Experts of a small language model.
Size: 12 layers, width 320, vocabulary 2048, 24.5M parameters.
Experts: 48 experts in each of 6 layers, 4 picks a token.
Training: a variant of Muon for the experts, 230M tokens.
Below are experts of layer 2 (counted from 0) of a mixture-of-experts language model. Rows are named router (the router's row for the expert), up (a neuron's input weights, with its number), down (a neuron's output weights, with its number) and show model dimensions 0-79. Each number is 500 + 25 x the weight over its row's rms, rounded and kept within 0 to 999. Numbers have three digits each.
Before each expert's rows: "gets" lists some tokens that make up at least twice as much of what it gets as of all text. This comes from a sample of Wikipedia text that the model never trained on. Tokens count by the router's weight.

# expert 35
gets: ",", " |", ".", "\"", "),", ";"
router:463523494518511472495473470512509500515541484534495523481476545451457488505502510491503463504490528532480494463478506540466513515554493485515503533507475451518463498482494493484492497532510507523447458491453525496482509526515483525537480497
up5:465436535432534514488448476494506542553502466502498490483514516566522497523581484480506512463481487523478497491481501484494521511485482473482480516504507480496498497530511507496495559516519512468506507507506521526447523499495499491488475524
down5:466520512515530495465529537487488495545480494473555492508544535517505515485480554494524515505512470520507461520500500482489493518490462513514503487448553488503516519510439529525483494474496522461446492534527562519562481465507532496510535456
up6:528511485506514504521536500512552487512513496487528502458456489506524493517475493532505519462519497500509507516522510500500483538480523482502512525488507494534540553527506462515498516414488532481488479481502500477456504548498507474495473513
down6:542543427492465473529486497474531481460515528492539518510505548511473520506497479485517472472469472530472482532471470497516524465527532524501491499530519486507468497509548508434522532492522455507510482497466455526521470513491539521491490516
up7:518455454480505492501501511518483483491584429544551470510521509509487479529497468481496489529498471501508430476488495490519495530499473482481488504489524499536530479469495549463483513527505425482462455507514459502461509526506494505513505509
down7:478538533551517494480495478499474556516508541514506516485509494511515485425488506495494530498456475509511513503512513489528521493523531522517526527524496542525486510502512428522508505484486503542451500490565534425519494468477483470526527451
up8:494547557517520553505532529504455486505514497492524540529491513486524491491487470541467466556518516527501497492536515499483499469541515514569466511502508476531530531521518508504480520503478475507497447487473567536495511524503527513523518562
down8:485458512478521537508500497482538501491493507461534536466534507511487503483469509506553485482514546507511503479510460510478514511464529485493496485549542497498478477501459494517523500497515514477500512521474417500489454466461521465518503510
up9:484518476519484492486507528502498471450493453491537514496502526510535483515508497507483488455494553468506473493479499496509535523508550500508491528525512509494473485507530467510498473445492491545511505505531488518459539512496512510516471519
down9:510547458520516497508500522482512512491503505476515526478509515529515476533468505482502521417463499490510513519531497495478502507535516538504495503511498447496527523499509486499502525455491469484500500500528508513546474482492491524511466548
up10:504507417516495476473536480559487500476548522516533482502486487471518491522545524516482485510527520480467486535505496517504467525504517508518503474518482520482517444486468469531521468454509499479503491499532468534513517549501512481539482526
down10:541500511465533476486463443526477534485524510497516447519504533508529493545468489493474492509501542548523504540489495502482489558507525515526445529523480515494491511556508457460518512487502494462510534513490500521517529511484540473512504545
up11:502519482512519488487489477499494465466446467512498511524490498479480485530498506496459487497512501521478483512563495500511494474501498489548522512497512516485508530502566509521493532522490521478504484475477524517516531488499504529525471462
down11:503469459516543500525514497447477518494495499521497473486542527516485513499534494539508481476513518511484537473563475490453459458518493531502522536491478508482501532492513503527536511483470523459507513504548500489541512523495503502489487484
up12:483583516503484487507508511542529523515538488504465472483492493465514496546503485505498529513476498459491498473526488505503508497496516511447492521517544523517492436464492539485490509490490517557469466512412537492474496512504486542500468523
down12:516489479542533545523486484521472494472496488495477516446542510505481471515494493478445539479479501483495468510530517491520488503480493509496519513512515521508476491504520458516491490503552472496484464508523503473517473535506522538541513500
up13:467446513472506475473492506488501545513500507444500492495522525468508499476443481484528455549486516518556538513493492505497533492515478516512483499505498483493500470472501461508499494487496528488502479491507500501476507487497492481493486479
down13:478510477490405506494481496511529483503507498491557535513494495483550475522528498508501535489512481501511467491508515516500442494490527493556526503509486484455479517538532512531519505517485546497470505517504501496551542505483547519469510468
up14:503517442470509497514473490461479557483463549505497521491579519510491484491512574521477494506494487536484498507483492518499540480492527485518489526513500477484465536501538491486483504495487542508487522510469476481500494487496484541469486504
down14:502488539534467481544547473505550490492491546495506488543467500469450520491508474470496508500542511471476476504541511483528505504517494497481501485490467415492497521482507538509464533511529483522499503472532495486486517528485527558483504477
up15:474560521483514478490446498465493525527467492528512508519464493441519485511504527492497469503510495509497477518471498495495466523508502492488515492505489495507452517450501468526522510516514434510511477499472540514488505514503507519495520477
down15:492537499492479484528495460444469478511463539525481486524498491494533523509503495477494482517512499505477523504485526532477482506518510420492485547535528501521455478487538524501526546489501466484483538482544478516479514523476539474476568496
up16:508508535473459485526497520548516501460462498476505503508538489490499488507538479508477449538521490515533488458516491514507506478466496536482535487495509496490458523524462524470503514518497537466538548515539481536464465450501516485527541486
down16:507486478470520506515497543487484487506498499524493512501471468524486451505465537523465531492568494484503474499491516514534529507512461520518488501536464471507487512482459510533500532536457513501494561446484536479491478527518509467507470473

# expert 20
gets: " se", "e", " de", " st", " Se", "se"
router:497496511470546462497461488495526492523528487511506527464451540500487499497505504463495498521542539525504490472502502525506546533519489499524527552523509490517479512451519475513526502459487520536443508478466514466523494508511475484546480486
up0:485481540519462469506534460493483506490554520459555494498443537533494480507483528492497494478479533510491524480491493517499465455480582482525511486507504525494509521500576487484485507457487530480510501526520456531474504499505492509485480540
down0:522515516532519491476533536473527527478523436540514531516502518513530482448487489473471516437519496498496472440497502440503509533478529537531528524535481485486520497478460500531497501487466499495481519526491499533504508449529501528509527530
up1:531528573521530497479489470466490460495474459459535558501513493490514503526505490518515517535454513511510491508456510535490459502472478474526510499494537501512543499507495520504518485504477467499486525511491483506522498504497492481497512489
down1:511531509518457521521456486545507489482480528504482521501489500497483513509521457462497517511535562536513511508474523435471504503513489519513492503483562497531486478518478460486519453478505493468470494508558515496525503489484467509470492489
up2:524464459498523522480506505462507496519563499541488497487472505517503491503436556547539483530505504545511479526483500519493536548471492454514517522518497468525545538526535427493505489474513517499499508483465493504488508509493493450521473503
down2:541465480510520509501456463503473468490497506523442506498448499526491526514516498519499515580467493480461485513481514531475510518546493490496494488496522457442514540515462503474505515503556478537539523495486512535521536508467559450513503489
up3:496464496514534523486470491517489462462503507519502485509459529539451502446521510508490547476476510481525497508480518510501490511516471493499521490491481487508460527535493518455499523497507524512464552490499467472463545530507503488504500473
down3:494450517495490506496489467492457522486514491523540536553510467501489452497488498550501544469553489503553498495510502547467538514537480536524508523536500500484501485528519522507484470502469491520466489498495469463518507497489547536527522465
up4:513518437474498509504471479479528574506474484486495530534488489533491493520463468461504474476513515467487488510497508496509487490528506507531504496531526524496449468487557499517512491497508436486509437520477481482531519495502475499490491508
down4:530495538469508481544501489485466498478468532501497528541494502528546519512474493472507509491521490493537481490529510488472552481551486495547550523500447496529479477535524514508486474514552489541517493473468512523519536517500490470548520524
up5:487499451493521501487463509475510493499499517515509550461463500473522497501504557526471538494501514456537464517494503478496503524480519490507467486512532518500517510497499482496497519517499518536506496497507478497510469510509491533553488447
down5:517493491487485486500535490502514506492515528495505504482483510432481507483502477490498526512495501474530467533474495539481492481501496520486504489512533482480535559448532499557517498496507526486490490518477470503494503485550482484513491483
up6:485482406541532506486543513488448469541476538503502547488495516508519487432464534493500442520491510463502501531495495487501549494503497498558516496524508506497474471520504542472483488484514492483503485500455522489526469513493492519529475516
down6:513484441470498470510465508513465531484485468519509522526478550482515504479465523505524483508509506502468519475472475493484526545481499495521486506489487513457494523524507505478470494481480502504503481507519463563549460470506534474476508478
up7:500506505479496448507510524496539535501501489460500475511530534531440497491482542536496475483515467466493479521494506473508493495521560509467544478512500512485478536453496497524519522538487494520524492486481514496484453486497499504516510536
down7:513517488482466511485471499510492478570510461504460529484478504508506479510483495545518548515536523451478527481498514488487493480502539473510492517457494456491492529518560504509496509513518504531465520471512456531522481527505509465497485478
up8:522526578518523491524473470509412499516517480514524533490505480535507480489491482546462528511474564549520493482472514508494528505485456480533543490501503505524528525499462502512485498462474505570509542510491502495507514519503531507506517517
down8:487480530543506512496467514543481513514531472517517482475543527486440498467494474512487540550510451434490499515478474516470500462518526490542442509544468500451489503504514455483468484523496488505498509522452534512472524502489492494489486483
up9:519477455495499511522510495486516497516467505521480505489472484508472496503512544506483511513547522502494502523488488514515522483497553496524504498518506505486525527500587458508497521525480514494509584471558508489498444498498526459498484533
down9:497479444524482518540493493478507488500508527487441482485467513509527498516492530555551496512487481509456476511498530529524529471516469543518546522492514500511533516462536525493508558515501503464487545464541512503514474517480479454511477530
up10:535477508526564475495489498475535495494468533469485498496496513553537524484521541492498549504493488560501470517488483525492501544496485535496462499523466461476481516519542496515512466519486531489523483505457492462517460527503477521519521537
down10:497490510510488447483447488543508509453501456524496522505518520517544508545496491488498479548481494532494519524508499479518539485513465525468493512445514517528489478523498509519496521508518487477486533532481542539514511499542491533482521499
up11:537509539525523495515463504493475503492544490523483522472490508483469497464477517510507538508535532528522497513518502493499534478518460513523477532512514475498502481470516460502507509440479523493490510490533511481493555502506432484514492476
down11:464554489514530540510533479505503514498502511448487509480532505480481513480532512521521490508470527472484495512490504531473530470452525493484483542525480488477489498521502499517530508473504535479511537515517508438554481480518485489489517503

# expert 16
gets: "c", "ar", "va", " car", "vo", " vi"
router:495515495489541490498505504495486507502551479500507532452486521487488489482568544471498494487583504520482494450459500511476544567514480492534497518505494455497461473471540511525514532523499541510474503486511536487484494497515476522559527513
up9:500498505512485469466514514526413481454547516529541531463460492531534488528523522497520459536447512528509495477510523495496479498522468492514504529494507491485488457480508509508497513482536478485496511522516504514525477510490503485549510456
down9:494471538480505505461504537493487479502469500496506488461455491504511467499542523465504488524482514535504530487541520502497486500517501487506496541470533511478487475444501561492525491534527482525470506467504495502521465493477478490494540497
up10:489455549516492495490482491482529485487542456495497533482519490484520499483543496500485495531519494548469461509472497535496511486495464482524499522514524483499487474466514497504503512492500560540498531496518534489520510477491453520551523453
down10:490508549502487488511481499503561521489493531543496531504476519500515485516520479474527529484518544468491492513518550540447476428479460527516486519467527492465496450490454515487505522519514518496466497496504479518523480494487488501518518486
up11:493503490502536514489500463520550445477474470462520504482499504534520512491502485497494552514463499526472504512449491511505487545493530501489513511505481488530492489500513488509512514518491507515498503493499460504414448500509504462515485505
down11:511494489513515491490512499514486480544535489522491513471459469551539522519476455506463525489515466518492506516508528504511485508512457517531482522510505511502490465523521473460524471526529474484499499469505490498508557476459551475488530572
up12:513512470519443481508518529494524563455494509567500508506516524449594486488494553529506517474464502502505454476506480477501553480491497507469494506518518511524461541515539474531495482506500513532514545528479463511479504507492519553545487485
down12:514496505509495511505482523490477476519481483439487521500510518462504463511522475519465511528473482541529483499507512505485502441547535546509462483529537476491472570546520534542510483494473506561497478500483532430510532491487484476528501492
up13:477556529447493500478507509552508511514540558518538451486479502460531493502491481524509480489506495472443499457505492498495407519512560473524484489495474498549494466482488481540474474492501448472497440529512494540506500524514511501481494509
down13:467520491482477494528546508502469504457497521477489476519479479458497506500503491518517486531508504449514502481475485527514447480493521558523531481495549544529528475514492536503500464532493472491520466513532472501521484450511475481487511500
up14:441499454477512504492485513525546538502542489542488518526460507492472478507509499499492450520521502501472500486520491494511530473483450509550498517503513526535465498479552447536521515538468503494509520519469482466519476481495474508528498522
down14:522495439485507520505488457475498475513490515513509520507493508522534486488513504519533512496509499543473492505519526498501531500480499488505505510493509475485500497517552542495506527525470515480462534542504487448505467487473445525484464515
up15:510501462445518531531470520496517513521449473509502485496516499555518493454483514466517504442494534508503477545485510503513521527493515476533477483497485482487470541508476504502482499547500464509490500480509497523470508455508578487532509486
down15:507471525451522485491482505521503453505479532497516462536547496500464520478501496471489477483489522514536527541501490477547494546472515498463527491497518507474506477493463477509453458520531524492472532443538517480518550496461502484507501512
up16:489486496460509530534498493470514525505447478524519523465539500499560486471523507502525466476504448485526512483500501497511502558537475533538488495499483480486540502508547516499479558480474515493486487482512568493446506493511514485497517495
down16:501487505448523524527490491497434497487517470533486535493517497482515457524506483479460483515533472490491496498484533451510491511492503525503520486499532487469534527491544495521472504466497558467455471500482513484509504496539497508508519493
up17:533521463462473504513537527514482532524552460514461497455498524500517497500477523514502495485478486520495465473451500492504503501500530515500500471488475503460473533496539501519493509509508520504475484474538521486487439485494471483516490438
down17:529446543507521481532528448507483477486470490488470461504477501502474479546529481470475501526490473516464519481471530512513487484489503499473532465502502478512520512515461486464481495484490522490494493519534510544529472518502477533498505479
up18:489525502509473477470509503502503526480474526481495479467536510529448478527466548508487547509527472494474454488509501525506478518522466534525511486507503505501433539501559445505512469438474499537480486498550520504496474489500505499502501540
down18:489514509541491489495510442478485553497475525519468457471525488522506436486497482514495541506508492462497494532464517531508544503532534492507485458484538519515508505509548491534504455497468491490486548500530518520490482504490496522495525509
up19:509500470463497508460530508524527495467480470511502546514488519515485501535508494522503454501488489535508534509478511498506449508502520509456540505491509490535456484484514546460505524528519506495554482495470510520451457484493524498501474497
down19:500515519474536465523546527517504453508457543540463525492513469498529550459505483476520502475548477515520497525505490491524520528536509522465527490477531459484478497519456546513502471503530548512498517461497540453493499489504529491511487483
up20:519513496508498489508554494508520504483519470483503506501517469483512504517515485477515545501508495510502506500466501505499530514490515505475492501523499480469484504510503507495501494482470511521495556493543528483501532542497483505506501469
down20:505526498472484488489545543503542475523471492484489518547506479520484502475509522492459468489504499522451559498501493528476487500511488475503522468534509550480441440477509503505488531472482472486510518509477497497548504537502504479524501521